Weights of a small mixture-of-experts language model, trained from scratch on English Wikipedia: vocabulary 16384, 244M tokens.
Below are experts of layer 2 (counted from 0) of a mixture-of-experts language model. Rows are named router (the router's row for the expert), gate (a neuron's input weights, with its number), up (a neuron's input weights, with its number), down (a neuron's output weights, with its number) and show model dimensions 0-127. Each number is 128 + 24 x the weight over its row's rms, rounded and kept within 0 to 255.
After each expert's rows: "mostly gets" lists some tokens that are sent to it at least half of the time. This comes from a sample of Wikipedia text that the model never trained on.

# expert 11
router [117 135 156 134  88 173 130 159 142 143  84 122 134 130 149 119 115 182  82 113  97 127 124 157 118 131 118 151 155 136 122 166 110 138 141 153 103 119 100 113 181 131 138 125 100 159 141 129 115 104 136 114 161 136 129 154 136  88 127 165 139 107 174  95 111 112 170 128 143 121  89 155 164 116  88  70  78 130 119 156 115 148  91 121 123 139 147 127 129 106 139 145 121 118 147 136  95 123 136 153 104 126 115 124 172  73 146 140  96 182 160 126 145 122 143 116 124 113 126 156 161 110 119 167 125 118 112 162]
gate6 [149 141 127 105  87 143 121 117 128 168 111 158 118 160 118 115 113 145 155 175 113  74 112 133  92 153 150 153 146 173 143 203 126 162 147 140 125 115 137 175 141  94 172 140 123 117 140 142  98 135 151 125 118 156 129 129 124 146 133  90 152 155 147 164  81 127 146 179 150 119  70 148 130 113 143  74 135 101 113 132 119 168  92 128 135 138 145 152 129 120 139 141  96 154 132 144  97 104  99 114 112 130 137  97 147  90 127 100  95 142 129 144 112 137 135 126 131 121 139 178 142 123 138 146 123 152 114 149]
up6 [111 127 129 147 145 147 125 137 149 120  90  85 140 142 105 157 139 132 124 100 159 166 168  99 195 122 135  63 105 127 118 130 120  88 158  86 124 128 105 134 127 158 130 159 148 122 144 140 124 153 110 119 143  89 133 124 109 120 122 142 135 152  89  86 149 181 102 108 138 132 173 134 125 172 116 175 147 132 145 165 134  76 166 131 108 133  89 129 125  88 112 137 115 128  71 143 121 127 122 116 149 104 104 141 135 112 135 181 131 130 107 120 148 151 139 118 139 116  78 152 149 101 123 116 131 115 129 146]
down6 [125 150 117 115 117 133 128 121  90 151  69 134 122 143  92  89 123 138 130 180 137 150 137 108 124 183 137  96 141 144 131 128 157 113 165 140 111  86 106 201 153 112 130 131 107 130 132 146 116 125  83 102 137 124 163 105 135  93 139 164 122 138  90 151 127 172  94 137 167  96 134 153 119 120 106 109 137 128 117 181 127 100 126 129 132 144 131 144 134 119 139 181 123 163  93 163 145  94 140 139 128 104 110 102 124 107 143 154 103 154 110 116 126 184 157 131 106 119 126 180 154 117 129 138 130 104 121 151]
mostly gets: " age", " north", " west", " south", " UTC", " Racing"

# expert 10
router [109 157 128  89 123 160 122 116 123 140 111  65  96 140 109 141 122 111  83 148 111 142 108 118 139 130 145  88 163 146 122 128 131 121 170 121 187 105 138 141 121 100 160 141 154 107 136 179 111 145 121 104 112 114 140 105 140 146 143 101 139 183 129 146 164 190 114 102 159 180 138 114  98 134  72 142  90 122 123 123 122 111 125 101 113 111  99 145 151 134 121 154 113 143 125 138 123 139 156 139  93 135 143 126 108 128 167 135 108 129  99 131 113 174 165 159 128 137 144 170 117  77 124 106 132 136 157 119]
gate4 [140 153 138  75 115 131 122  94 117  86 150 160  86 127 123 141 108  76  58 155  97 150 194 138 142 143  97 151 124 134 116 112 134 143 156 106 145 111 114 103 150 115 106 142 155 148 143 177 143 126  95 142 117 139  93 115 126 132  99 157 125 112  82 144  97 112 102 107 151 134 108 108 145 149 152 109 166 157 154 153 129 120 117 137 163 155 135  74  92  93 134 122 139 162 162 126 137 152  93 122 145 137 137 125 132 124 144 150 122 117 122 106  99 135 131 101  99 132  99 146 148 147 118  96 110 122  81 126]
up4 [114 153 133  79  97 128 114  93  97 107 140 144 109 132 133 125 147  93  58 101  91 137 186 127 148 131 142 121 109 134 100 135 141 119 149 122 126 143 110 112 128 107 128 138 110 125 159 171 115 108 114 128 117 159 143 109  99 121  71 180 166  99 126 124  68 142 119 119 151 139 134 119 134 122 136 163 153 152 164 139 120 134 162 153 157 124 142  67 101 118 119 141 111 159 168 163  96 117 129 142 173 157  80  92 157 155 129  97 114 140 113 101 121 143 132 118  85 120 115 126 130 139 117 134 120 130 124 113]
down4 [136 147 130 109 141 119 128 156 135 165 116 112 131 121 104 152 141 136 191 100 164 100  90  89 124  97 118 129 111 123  88 189 120 148  72 132 135 142 113 122 139 110 140 126 120 139 115 162 138 147 109 105 147 116 171 164 174  98 142  94 128 120 127 167 117 175 124 143 163 111 105 126 115 137  98 124  50 118 141 149 125  86 109 108  89 153 122 128 175 139 121  99  92  91 126 138 119 110 137 170  98 110 148 144 129 121 131 104  89 120 132 118 140 110 120 131 146 129 164 135 140 139 105 133 164 117 155 134]
mostly gets: " was", " is", " are", " be", " were", " been"

# expert 6
router [128 117 136 130 122 131 126 110 128 147 162 133 162 155 102 140  99 103  95  99 164 120  84 150 165 162 121 137 154 146 158 187 153 116 136 110 134 108 137 119 128 128 143 117 167 107 137 131 111 141  92 151 148 123 140 117  93 169 161 141 147 125 127 123 127 121 120 163  99 141 125 151 125 140 121 103 161  81 104 134 135  74  50 117 117 123 112 148 131 135 125 120 152 127 103 124 111 140 114 100 115  57  65  98 120  98 141  76 110 123 116 105 148 146 133 150 134 137  98 170 123 154 135 119  91 122 133 106]
gate4 [122 147 118 106 142  92 125 131  80 120 173 141 139 195  85 144 114 128 109 126 171 122 132 165 124  74 103 141 157 124 141 117 173 148 167  85 135 145 123 108 129 106 131  83 143 137 140 140 109 176 128 134 148 116 122 104 137  84 116 117 120 135 177 103 117  78 112 143 114 132 131 132 108 133 134  65  81 128 126 104 134  93 112  90 125 130  97 103 139 114  97 119 101 105 107  87 106 122 110 126 142 120 124 123 103  90 160  94  87 157 102 155 152 120 112 125  88 127 116 135 132 117 140 129 130 129 131 139]
up4 [149 115 158 150 134 171 134  93 189 154  92 114 120  79 148 111 149 154 129 121  92 132 129  87 109 162 136 112 118 124 162 145  81 128 103 148 124 127 129 123 106 138 122 170 108  81 125 140 142  71 116 110 104 125 133 167 113 132 123 142 146 122 114 136 160 195 116 119 146 134 148 151 106  93 125 194 161 124 143 148 106 131 168 151 126 122 146  92 121 112 149 121 153 132 140 164 122 155 171 149  94 140 128 128 150 149  89 166 101 129 155 123 119 114 100 155 151 113 121 144 129 136 138 161 125 147 133 114]
down4 [ 69 147 137 144 111 132 169 106 148 129 139 150 105 142 133  64 110 132 149 111 114 124 158 150  72 110 141 153 142 126 158 135 120 124 104 106  92  94 145 136 130 113 169  92 126 118 107 120 129 114 156 123 161  69 163 144 117 151 104 163 119 129 150 120 177 126 144 159 122 124 118 136 119  84 115 104 163  89 128 155  94 168 119 130 143 113 115 149  67 130 119 116 142 186  97 152 153 135 143 135 111 124 142 121 122 119  86 121 129 133 142 153  97 146 138 133 131  91  88 124 132 133 115 122 132 126 171  88]
mostly gets: " |", " Col", " inc", " Lou", "Col", " Aud"

# expert 4
router [125 123  96  93 110 150 125 111 116 138 125 102 100 130 113 166 137 134  95 118 133 122 154  87 135 102 115 122 115 132 146 122  74 147 157 155 119 111 117 165  87  95 141 112 123 135 141 165 111 103 137 144  97  71 116 152 127 116 112 153 137 162 119 177 160 165 108 129 159 159 143 123  82  99 129 154 151 145 166 111 173 138 102 113  93 114  89 105 149 136 134 134 160 142 151 138 109 210 126 142 125 151 174 148 126 130 125 127 127 129 112 119 157 167 121 156 124 149 115 114  97 134 139 129 135  88 159 158]
gate5 [159 156 123  96 109 149 114 119 141 130  94  94 127  83 103 150 144 137 112 119 126 107 172 137 123 148 140 145 101  89  97 117  97 136 131 105 123 125 144 110 121 138 137 144 136  88 166 136 138 131  95 165 115  57 115 106 138 177 119 140 139 117  96 146 112 141 131 138 101 129 120 120  95 112 109 115 148 127 117 129 179 125 157 108 163 133 119 162  83 134 118 125 115 127 156 141 133 187 162 116 143 182  99 154  98 115 141 161 154 140 164 107 142 147 127 115 172 134 154 118 129 141 165 170  86 107 139 166]
up5 [144 111 131 135 157  89 119 135 107 133 155 129 151 135 127 131 133 123 127 149 137 138 103 117 112 144 121 100 123 159 158 137 123 156 129 139 135 162 123 101 103 135 112 115 105 121 116 125 105 122 159 132 115 149 138 133 126  97 145 124 150 145 151 102 125 126 128 126 160 137 111 115 152 163 140 122 154 156 116 160  85 137  99 195 115  97 124  81 142 165 145 117 141 109  74  97 102  52  76 109 105  66 152  82 160 155 103 116  85 148  97 121 129 136 126 154 122 125 107 142 121 113 106 108 158 156 103  72]
down5 [126 126 146 122 137 123 131 117 142 136 104 115 161 108 161 106 119 145 125 147 150 123 137  80  96 154 140 174 111 111 131 131 108 145 134 122 114 104 142 139 145 124 157 153 157 104 154 118 160 173  94 160 107  69 123 147 119 130 139 164 134 114 148 158 141 132 106 145 131 115 156 125 128 122 120 126 130 124 113 105 182 106 169 124 161 149 159 163 115 169 136 137 118 174 180 143 140 120 159 186 101 132  81 144 108  85 147 121 165 116 187 126 138 143 158 103 124 125 168  88 151 132 122 147 135 113 156 165]
mostly gets: "See", " rest", " ft", " can", "aff", " sn"

# expert 12
router [140 141 116 118 127 111 141 117 152 138 112 153 172 173 130 135  98 123 107 153 143 178 121 109 146 167 138 125 145 123 116 131 135 143 148 104 105 143 124 126 108 175 140 165 140  97 161  91 178 106  94 131 119 127 151 108 151 118  92  90 179 121 146 132  92 145 140 151 127 113 108 122 153 126 130  82 118 122 103 153 142  94 137 103 124  97 135 145 111 115 133 100 109 203  97 151 125 128 183 106 124 121 118 124 146 154 128 122  85 167 132 106 106 151 112 146 137  52 126 137 170 111 144 131 146 115 130 131]
gate4 [147 115 175 143 128  84 141 111 106 127 138 137 126 102  97 130 123  90 143 125 125 101 120 127 151 153 146 129 101 170 113 128 138 154 136 121  81 126 188 125  97 166 181 144 174 141 126 150 145 164 171 137 150 121 109 121 119 104 109  93 158 152 105  76  90 157 145 135 154 146 126 153 150 161 137 104 127 104 166 123 132 168 121 143 108 125 112 157 133 162 126 101 108 131 121 130 105  89 176 166 147  79 122 144 146 116 157 110 139 146 112 168 141 105 120 152 130 110 138 111 138 129 140 136 159 100  87 111]
up4 [144 124 138 168 109 104 146 131 113 130 156 137 112 126  95 144 128 123 136 137 147 119 146 117 168 140 144 142 108 156 115 159 142 179 155 104  85  87 179 105 105 161 175 127 163 143 101 143 101 159 157  93 158 115  94 118  85  67 113 112 141 144 134  71 104 129 151 155 137 158 149 148 171 143 123 136 121  71 142 140 116 144 114 108 104 121 112 152 113 147 134 102 114 111 149 113 144  97 140 174 113 102 122 140 132 100 114 114 123 152 109 156 111 104 118 150 106  93 152 107  99 161 133 139 139 121  98 119]
down4 [134 127 159  89 124 138 139 107 127 100 151 142 116 102 107 116 128 137 147 113 133 166 141 151  83 115 131 111 136 108 134 114  88 127 109 103 127 160 114 123  69  94 105 103  69 160 111 122  87 123  88 132  89 107  79 141 126 158 148 166 148 144 171 147 124 135 123 128 137  93 125 127 135 100 105 163 172 185 133 130 103 128 143 125 145 170 124 159 179 129 109 133 140  86  90 133 115 106 145  94 152 153  98 158 117 108 106 136 151 122 127 118 100 137 106 127 124  90 116 114 152 164 113 139 135 118 111  90]
mostly gets: " in", " In", " on", " during", "In", " against"

# expert 0
router [ 79 138 126 121 135 118 132 146 147 148 146 125 107 157 115 129  81 169 152 148  97 131 119 140 147 119 105 104 159 115 110  99 115 120 133 118 101  86 118 111 146 156 130 118 142 147 124 107 150 150 134 103 164 164 118 131 155  92 153 133 150 137 167 123 110 134 134 116  93 140 142 119 132 150 101  69 100  97  61 125 130  85 136  98 120 124 135 149  90 100 151 109 109 100 121 143 145 120 154 142 144  82 122 108 173 125 189  98 112 139 120 161 115 134 139 136 122 100 142 180 170 114 151 137 166 122 140  84]
gate6 [110 121 149  94 117 124  95 163 150 124 130 171 161 120  99 110 114 153 114 101 125 152 130 178 124 134 111 155 171  97 113 161 134 118 139 135 132 132 170 119 121 177  88 108 124 151 124 110 111 177 122 133 123 105 127 157 117 111 164 113 174  89 129 101 129 138 120 136 132 126 158 123 116 166 131 133  76 132 106 138 105 110  99 115 136 119 156 122 109 125 145 131 154 121 151 172 120  61  90 106 137  78  79 159 107  84 110 130 141 144 110 176 159 161 166 128 152 107 108 144 138 129 125 137 128 127 122 117]
up6 [104  87 149  70 120 111 102 151 151 107  91 143 134  93 145 126 105 168 157  94 160 146 164 133 106 128  90 153 154 125 133 137 155 136 122 125  94 106 169 131 141 178 129 109 135 123 149 106  94 132 141 103 106 146 112 112 122 134 148 119 110  65 134 124 138 137 144 118 122 130 122 129 134 182 163 136  90 156  92 150 120 128 113 114 149 116 139 127  86 117 176 110 143 121 123 129 115 102 110 108 127  97  57 132 128 140 176 137 132 129  98 118 122 179 103 104 122 108 170 127 151 120 146 107 118  99 127  98]
down6 [113 128 103 163 144  98 116 117 106 103 109 116 119 146 107 118 138 122 158  90 157 173 157 111 109 139 166 117 167 127 123 146 131 112 153 134 157 137 151 149  85 115 142 132 131 117 142 119 176 124 141 103 109 121 153 159 120 105 116 117  58 130 140 179 159 158 144 165 107 120 117  89 136 175 151 130 143 128 132 131 142 161 134 155 103 121 127 122 148  90 120 126 123 157  62 106 125  99  94 152 131 178 155  83 161 153 168 105 148 148 131 111 113 104 120  99 145 126 133 113 153 121 122 154 118 159 124 171]
mostly gets: " She", " Sch", " she", "He", " Mal", " There"

# expert 9
router [150 162  99 129  89 110 167  71 178 158 108 133 143 143 123 154 137 105 106 144 139 136  92 144 124 150 124 165 134 127 126 166 152 147 150 109 189 148 150 121 111 144 147 138 114 114 144 158 102 109 124 139  65 123 115 118 116 148  55 131 142 163 140 143 157 127 122 123 184 177 136 111 120 122 124 147 149 123 167 175 143 114 133 106 119 137 150 115 122 132 115 131 131 118 105  98 100 108 136  93 108 154  95 106 114 129 128 138 116 183 143 138  94 139 131 136 110  93  95 127 145 116 158 131 115 140 165 143]
gate7 [212 139 135 163 117  60 168  99  94 159 126 137  78 149 130 110 134  83 141 135 142 161 177 124 150 112 167 139 157 110 123 133 136 131 154 110 131 122 108 129  71 134 137 126 127 108 128 155 150  89 139  99  96 112 137  92 127 125  98 128 125 146  76 114  97 144 157 104 121 160 138 171 113 103 128 146 164 106 112 159 152 135 141 136 114 116 160 104 150  97 130 133 131 135 119 118  87 116 114  78 105 141 125 164 101 139 115 117 105 125 144 104 131 120 120 117 128  95  95 124 124 138 144 111 123 138 135 103]
up7 [155 127 142 166 117  91 159 106 154 102 145 152 109 166 146 117  96  79 129 165 130 135 171 122 123 150 148 161 126 117 147 100 159 148 141 105 142  99 100 149  69 151 148 126 135 148 135 161 134 117 133 132 118 135 153 105 151 120 120 100 174 149  98 153 101 138 171 120 124 133 112 201 104 124  99 167 156 104  85 126 151 125 135 136 131 119 144 148  97  83  73 133 129 132 126  82 146 117  91 162  86 126 111 152  89 148 131 150 126 108 138 109 130 132 120 123 128 100 118 121 151 132 116  91 111 123 141 131]
down7 [104 125 151 139 118 147 155 145  98 156 103 108 184 115 109 118 170 162 110 116  99 151 115 158  87  98 127 111 124 104 133 174 108 120 138 152  80 100 152  97 151 134 119 117 147 119 128 134 130 157 176  99 159 102  67 157 114  99 133 134  99  90 130  67 127 119 138 161 100 128 120 112 136 136 142 107 122 149 150 150 121 136 133 136 167 164 141  92 135 168 125  95 125 125 128 142  80 167 163 114 136 126 147 144 125 122 165 103 127 154 127 148 182 128 145 101 128 149 129 118 104 132 144 126 153 122 156 162]
mostly gets: " a", " an", " A", " the", " l", " Dr"

# expert 5
router [147 151 129 141 127 126 123 128 161 134 140 111 130 168  56 114 118 124 152 134 142 100 103 153 134 137 126 134 142 102 158 145  60 136 124 127 124 135 120 191 109 150 133 114 103 116 124 138 115 120 111 125 133  98  93 112 106 135 143 115 182 153 153 141 161 113  99 166 148  82 130 120 154 167 101 144 113 102 135 112 172 114 109 179  85 151  93 144 130 134  97 143 124 154 122 166  94 136 132 107 134  98 137 107  74 118 134 115 109 131 126 116 143 174 158 133  78 140 141 122 159 117 110 139  95 129 158 151]
gate7 [138 126 139 141  77 107 140 144 103 138 150 135 136 107 170 111 149 134 160 142 141 164 105 106 133 143 115 149 129 119 140 125 120 107 177 133  90 124 127 126 128 112 143 158  81 152  67 152 145 117 100 140  82 147 132 134 101 136 128 110 128 142 128 186 135 128 176 166 127 144 136 129 166 148 120 114  67 108 149 128 156 131 124 119 102 140 130  74 142 191 143 152 148 155 134 107 101 136 213 145 105 128 130 135 145  83 119 136 143 146 146 112  84 110 133  96 130 136 152 112 132 137 137 128 124 140 124 108]
up7 [112 142 139 103 120  94 153  79 145 118 156  71 130 182 155 155 106 132 129 143 120 128 145 168 115 108 163 136 127 130 129 121 141 116 138 103 150 132 120 148 131 173 119 128 157 142 139 156 106 128 115 103 115 162  99 123 103 123 129 172 154 160 104 106 142 128 106 137 107 176 141  92 125 146 123 147 153  86 141 133 103 194 142  89  99 130  98 119 132 162 123 155 156 107 156 105 158 133 116 115 118 103 121 134 145 105  97 121 112 180 114 111 116 146 125 123  94 112 123  90 122  98 151 137  83  60 124 128]
down7 [133 108 123 163 147 117 132 109 175 162 152 116 126 117 107 133 188 166 172 161 127 103 122 147 156 152  90 108 142 136  95 150 131  67 124 129 133 135 153 160 122 107 112 135  64 132 122 129 118 104 124 159 132 108 169 118 113 129 121 106 139 152 124 160 124 123 171  68 154 133 142 152 118 134 127 105 125 134 144 108 123  84 104 121 173 116 154 157 110 142 159 134  98 103 167 127 173 130 111 184 100 122 150 137 157 116 104 116 118 111  97 138 147  97 112 175 127 140 113 147 115 159 135 114 134 126 111 126]
mostly gets: ",", "),", ":", " of", ";", ");"

# expert 8
router [185 144  65 141 111 129 124 100 139 179 119 131 136 152 102 121 106 104  87 143 124 118 123 149 105 138 119 143 136 151 161 116 128 120 139 127 137 103 146 155  84 145 150 122 120 127 146 109 152 100 110 133 142 143 104  81 156 133 115 109 168 153 147 101 170 141 150 176 143  86  74 120 102 121  90  97 142  96 121 142 117 150 117 112 109 111 130 122 138 116 108 155 139 114  93  97 117 151 179 104 108 120 108 140 131 147 170 109  94 153 137 141 142 121 110 159 157 142 117 128 168  94 151 146 144 180 158 120]
gate4 [126 127  92  87 129 101 132 126  98 123 144  88 164 138 100  93 146 148 170 150 146 152 171 119 182 136  87 121 129 110 135 130 148 120 174 120 138 101 169 148 126 115  96 120 123 137 120 111 159 115 123 148  79  99 150 155 118 126 146 111 164 141 115  76 150 163  83 145 135 132 110  98 113  95 100 126 142 150 175 132 139 161 116 133 134 197 143 122 153 168 115 159 141 136  89  84 121 142 140 122 149 114  98 124 154 153 145 115 146 175 124 119 105 138 140 120 138 117 102 120 104  96 125 126 135 131  97 116]
up4 [160  80 146 138  99  76 140 142 122 166 151 122 161 115 101 119 155 123 114 124 176 155 146 144 184 138 149 127 122 145 117 122 150 133 161 130 130 135 153 156  93 101 150 125 128 130  96 147 174  84 111 121 127 124 151 112  74 143 141  86 139  94  95 124  96 137 139 140 139 152 147 103  89  89 117 104 141  98 155 128 128 130 135 120 133 148 145 113 156 135 124 121  98 131  97  79 118 117 116 115 153 124  92 170 139 119 131 154 153 127 167 111 123 126 118 101 116 115 103 142 117 114 108 118 149  90  58 167]
down4 [134 142 129 146 134 120 142 132 165 115 102 155 109 138 137 156 100 134 121 166 132  71 107 143  85 111 145 164  99 125 116 111  97 158 107 135  95 189  95  79  94 157 144  84 115 172 130  89 121 173 143 129 145 158  96  97 113 127 110 140 144  80 129 131 143 111 123  94 143 115 121 156 131 120 165 139 116 112  98 137  93 142  95 116 140 111  91 144 119 138 132  69 141 149 159 157 112 135 137 120 136 150 143 121 113 131 154 119 135  70  87 126 122 124 153 132 114 162 139 126 160 119  91 121 124 121 162 121]
mostly gets: "\n", "==", "\"", "===", " ==", "===="

# expert 3
router [143 112 103 109 128 126 124 145 111 170 182 146 141 120 150 149 130 113 128  99 133 130 135 112 141 156 101  77 179 118 131 134 125 129 157 150  98 112 115 112 154 129 102 107 145 141 147  94 115  89 140 132 153 118 118 139 113 153 120 127 138 114  99 137 115  92 161 124 101 117 106 168 175 133 117  65 125  92  81 113 124 114 104 139 110 132  95 168 156 150 146 133 117 121 140  95  78 138 115  97 103 115  70 123 161  83 148 144 137 126 136  43 180 143 127 124 140 134 127 130 150 129 136 126 127 144 120 131]
gate3 [116 138 150  80  83 154 132 141 138 113 132 178 134 129 130 154 109 148 116  64 112 160 117 130 139 125 137  87 129 133 128 143 137  93 113 135 154 144 112 146 150 146 150 128 158 127 154 155  96 139 108 121 145 145 174 100 123 166 155 116 123 120  96 110 136 152 157 150 142 147 142 146 194  75 146 136 150 120  98 119 167 123 148 127 128 112 142 109 134 112 111  74 114 127 124 110 127 155 111 148  96 168  95 118 109 122 150 126 124 134 114 134 121 135 115 174 100 135  74 130  90 164 124 111 151 170 144  70]
up3 [116 142 103 170 139 103 132 108 134 143  99  83 125 145 110 102 110 122 129 178 170 135 117  95  99 139 108 192 142 101 138 119 121 141 138 133 111 112 115 142 118 112 107 162 102  94 125 145 175 143 138 135 106 142 115 136 140 139 103 142 143 154 162 112 150 104 114 125 150 100 124 127  89 189  93 106  97 107 140 153  99 116 117 106 155 133 129 145 112 110 150 174 140 135 119 135 122  91 148 135 135  71 185 145 137 143 136 110 125 151 152  67 111 143 132 122 145 126 183 137 176 112 148 151 131 107 105 149]
down3 [ 90 127 141  79  96 131 123 130 127  91 104 158 135 128 145 121 123 142 138  87 118 131  99 125 110 136 122  76 126 125 118 124 129 107 120 140 140 117 123 125 142 143 137 118 163 146 105 150 105 125 121 133 170 147 172 115 142 180 145 113 111 132 107  89 119 186 135 173 148 147 145 121 176  80 137 131 135 102  92 122 170 122 136 132 109 129 143  94 110 102 102 112 136 109 127 138 119 124  85 146  85 141  83 128 104 119 133 120 115 148  88 125 124 130 114 166 107 118  74 135  84 136 136 132 150 153 166  51]
mostly gets: " David", " London", " 2007", " 2003", " John", " 2006"

# expert 7
router [128 156 118 165 111 126 139  83 152 151 125  86 178  97  99 137 150 132 101 126 131 107  96 118 136 120 134 127 154 128 165 150 108 132 143 123 197 110 142 194  97 127 125 133 147 115 164 135 138 124 120 160 155 129 148 117  84 129  91 141 167 122 142 114 143 142 165 123 142  96  92 127 122 114 141 164 145  95 122 121 142 118 132 122 108 132  64 158 108  85 143 138 142 164 133 149 109 119 142 110  95 156 129 133 130  99 148  93 128 101 148 135 154 165  88 135 154 131 113 166 135 143 143 120  84  82 147 118]
gate4 [147 103 137 142 172 136 146 147 134 160 115 144 127 119 151 131 152  99 133 108 172 131 112 124 135 148 168  87 150 108 111 125  98 170 128  93 163 124 158  92 133 118 144 175 136 130 109 100 178 102 104 131 110 148 135 139 133 152 171  96 131  91 142 147 154 143 147 136 124 103 139 152 139 129 142 161 143 135  93 109 134  81 119 134 139 142 129 104 117 150 142  88  91 101 132  73 156  87 142 112 125 134 132 114 129 177 165 108 126 157 161 104  95  84 130 146 159  85 152 125 118  93 126 119 125 121 135  78]
up4 [121 127 115 101  68 113  98 134 126 101 128 135 116 146  74 128 119 139 150 126  97 109 173 151 153 117  95 175  93 150 120 128 136  85 111 116 113 120 102 160 115 133 129  95 120 146 125 159 115 162 113  99 131 116 123 112 137  93  92 130 124 186 138 106 101 140 112 154 126 160 121 136 110 140 119 157 108 137 165 171 129 153 120 110 115  98 148 154 145  91 116 174 163 166 139 159 114 151  98 151 115 113 133 127 142  89 108 145 118 132  90 149 187 168 171  95 122 148 118 110 125 153 132 136 139 117 132 167]
down4 [127 163 156 148 154 112 119 128 135 126 126 138 120 131 127 118 143  65 140 116 170 100  76 166 109 160 123  72 115 101 121 131  99 154 127  91 150 103 158 107 105 125 128 174 146 130  95 140 125 109 171 107  98 131 113 137 109 151 132 131 130 119 137 156 137 150 114 165 101  94 157 172 145 154 152 167 107 144 135 121 113 149  89 119 112 111 147 101 151 139 102  93 128 120 171  91 118 112 100 135 102 168 119 142 115 150 137 144 114 120 116 139 149  82 131 127 144  99 123  94 134  92 147 101 160 116 154  72]
mostly gets: " (", " $", "(", " [", "$", " “"

# expert 1
router [144 131 125  86 117 153 132  89 115 140 100  97 103 127 135 102 169 114 115  95 132 119 136  95 110 115 127  96 151 126 163 124  90 158 157 142 161 127 126 125  91  93 126 121 119 146 129 179 105 149 174 152  82 110 144 128 122 139  89 131 144 175 139 154 153 153 128 118 168 170 104 116  96  92 100 150 162 130 149 125 156 132 115 135  93 137  96 142 108 147 142 163 177 126 136 165 148 163 154 135  96 149 142 134 111  82 127 122 100 143 105 157 126 131 117 167 130 138 110 150 150  79  86 123 114 128 143 140]
gate6 [143 129 157 110 144 172 173 132 100 156 110  77 137  82 158 127 134 171 102 142 108 101 131 135 136  83 114 130 149 103 160 118 152 145 153 105 127  78 129 141  77 122  88  93 114 168 124 128 129 117 132 131 111 153 149 101 110 110 171 126 157 137 129 125 164 149 179  89 176 165 111  98 114  93  95 164 113 150 128 107 100 146 127 135 120  96  97  99 137 105 149 119 130 107 153 152 136  86 141 149 131 154 116 135 141 150 133 131 142 115 138 155 157 122 147 128 114 139 129 120 143 120 112 144 126 186 151 143]
up6 [124 158 149  99 118 144 134 120 145 136 131 101 107 128  84 108 126 153 133 113 144 136 184 133 163 103 134 122 131  78 133 128 126 122 154 106  78 120 153 131  76 129 101 112 163 119 121 147 131 199 108 113 129 133 141 106 113 101 132 101 124 177 171 147 135  88  93 135 121 156 144 124  80 104  76 118 107 126  94 106 133 115 163 145 133 137  83 128  94 127 139 110 133 156  97 104 160 100 161 161 108 144 154 143 133 151 173 129 137 122 125 148 122 119 113 140 125 134  80 120 105  93 142 153 129 174 112 128]
down6 [149 125 149 171 114 135 103 131 120 166 123 168 131 144 168 151 103  99 108 138  88 108  87  74 101 124  91 177  93 162 121 123 141 122 108 109 184 103 122 162 146 115 164 140 136 136 150 109 143  93 132 112 127 136 176 161 154 107 131 112 130  66 104  90 101 132 154 151 116 131  95 123 149 126 141 129  89 130 144 152 100 135 122 132 119 116 146 116 183 138 139 133 156  75 123 136  78 155 132  98 149 129 115 137 137 140  98  87 129 131 127 141 114 123 136 122 130 139 138 150 142 153 122 106 100 144 170 145]
mostly gets: " other", "'s", " many", " two", " several", " more"

# expert 13
router [155 130  73 145 122 142 136 110 132 164 109 169 151 142 113 137 137 105 111 138 125 139 121 136 130 135 144 115 147 106 127 131 164 151 142 120 155 120 129 154 117 162 131 101 151 139 148 134 170 104  83 134  82  90 109  78 159 113 104 107 196 138 160  92 172 120 129 162 142 147 151 160 115 154 101  99 143 110  70 100 135 126 148 104 104 115 132 140 128 110 157 134 163 168 118 116 123  96 140 120 128 106 120 137 115 132 129 106 107 176 168 103  99 167 153 145 143 153  93 154 131 110 179 118 110 132 128 129]
gate4 [188 167 110 156 184 133 114 127 146 171 133 113 108 136 135  99 125 117 163  97 112 125  98 144  99  93 111 179 148 136 136 130  97 153 118 115 113  95 122 183 121  91 154 113 121 147 107 126 106 126 171  91 105 122 107 104 130 145 114 137  81 167 116 137 125 121 129 126 108 143 132  82 128 108 140 141 132 145 113 138 143  91 128 123 166 164 169 156 168 167 144 105 144 174 137  90 108 153  99 127 104 127 141 121 122 150 125 112 123 121 119 130 125 133 130  85 163 129 167 146 114 169 107 112 160 131 141 156]
up4 [ 77  82 174 115 111 111 132 124 119 104 126 136 146  78 130 147 133 135  84 137 121 143 112 141 133 146 146 109 102 115 112 111 131 102 108 128 126 167 101  84 136 181  96 137 120  95 116 123 137 139 105 147 100 134 139 165 132 117 114  94 136 100 139  99 112 117 133 121 140 138 116 188 117 146 111  90 128 133 129 122 106 134 139 127  76  72 116 107 123 111 102 111 104  58 123 110 127  80 141  89 151 131 109 128 137  80 135 116 133 151 133 136 154 141 139 160  80 120 109 116  91  95 130 127  83 119  90 123]
down4 [144 114 105 114 130 158 150 114 109 123 144 114  77 144 144 119  87 130 155 175 117 161 113 125 123 136  97 132 105 131 153 140 131 116 143 105 103 145 149 143 133 126 167 136 116 118 143  99 130 101 108 151 132 126 146 101 152 149 123 136 127  96 137  95 178 187 108 145 156 155 119  81 114 136 115 133 129  79 125  93 147  99 120 105 138 101 111 132 136 125 125 133 122 127 105 162 110 181 142  90 105  99 127 134 106 118 138 138 153 144 126  99 125 137  91  93 117  79 101  84 130 104 167 126 157 188 169  73]
mostly gets: ".", " but", ").", ".\"", "\".", " However"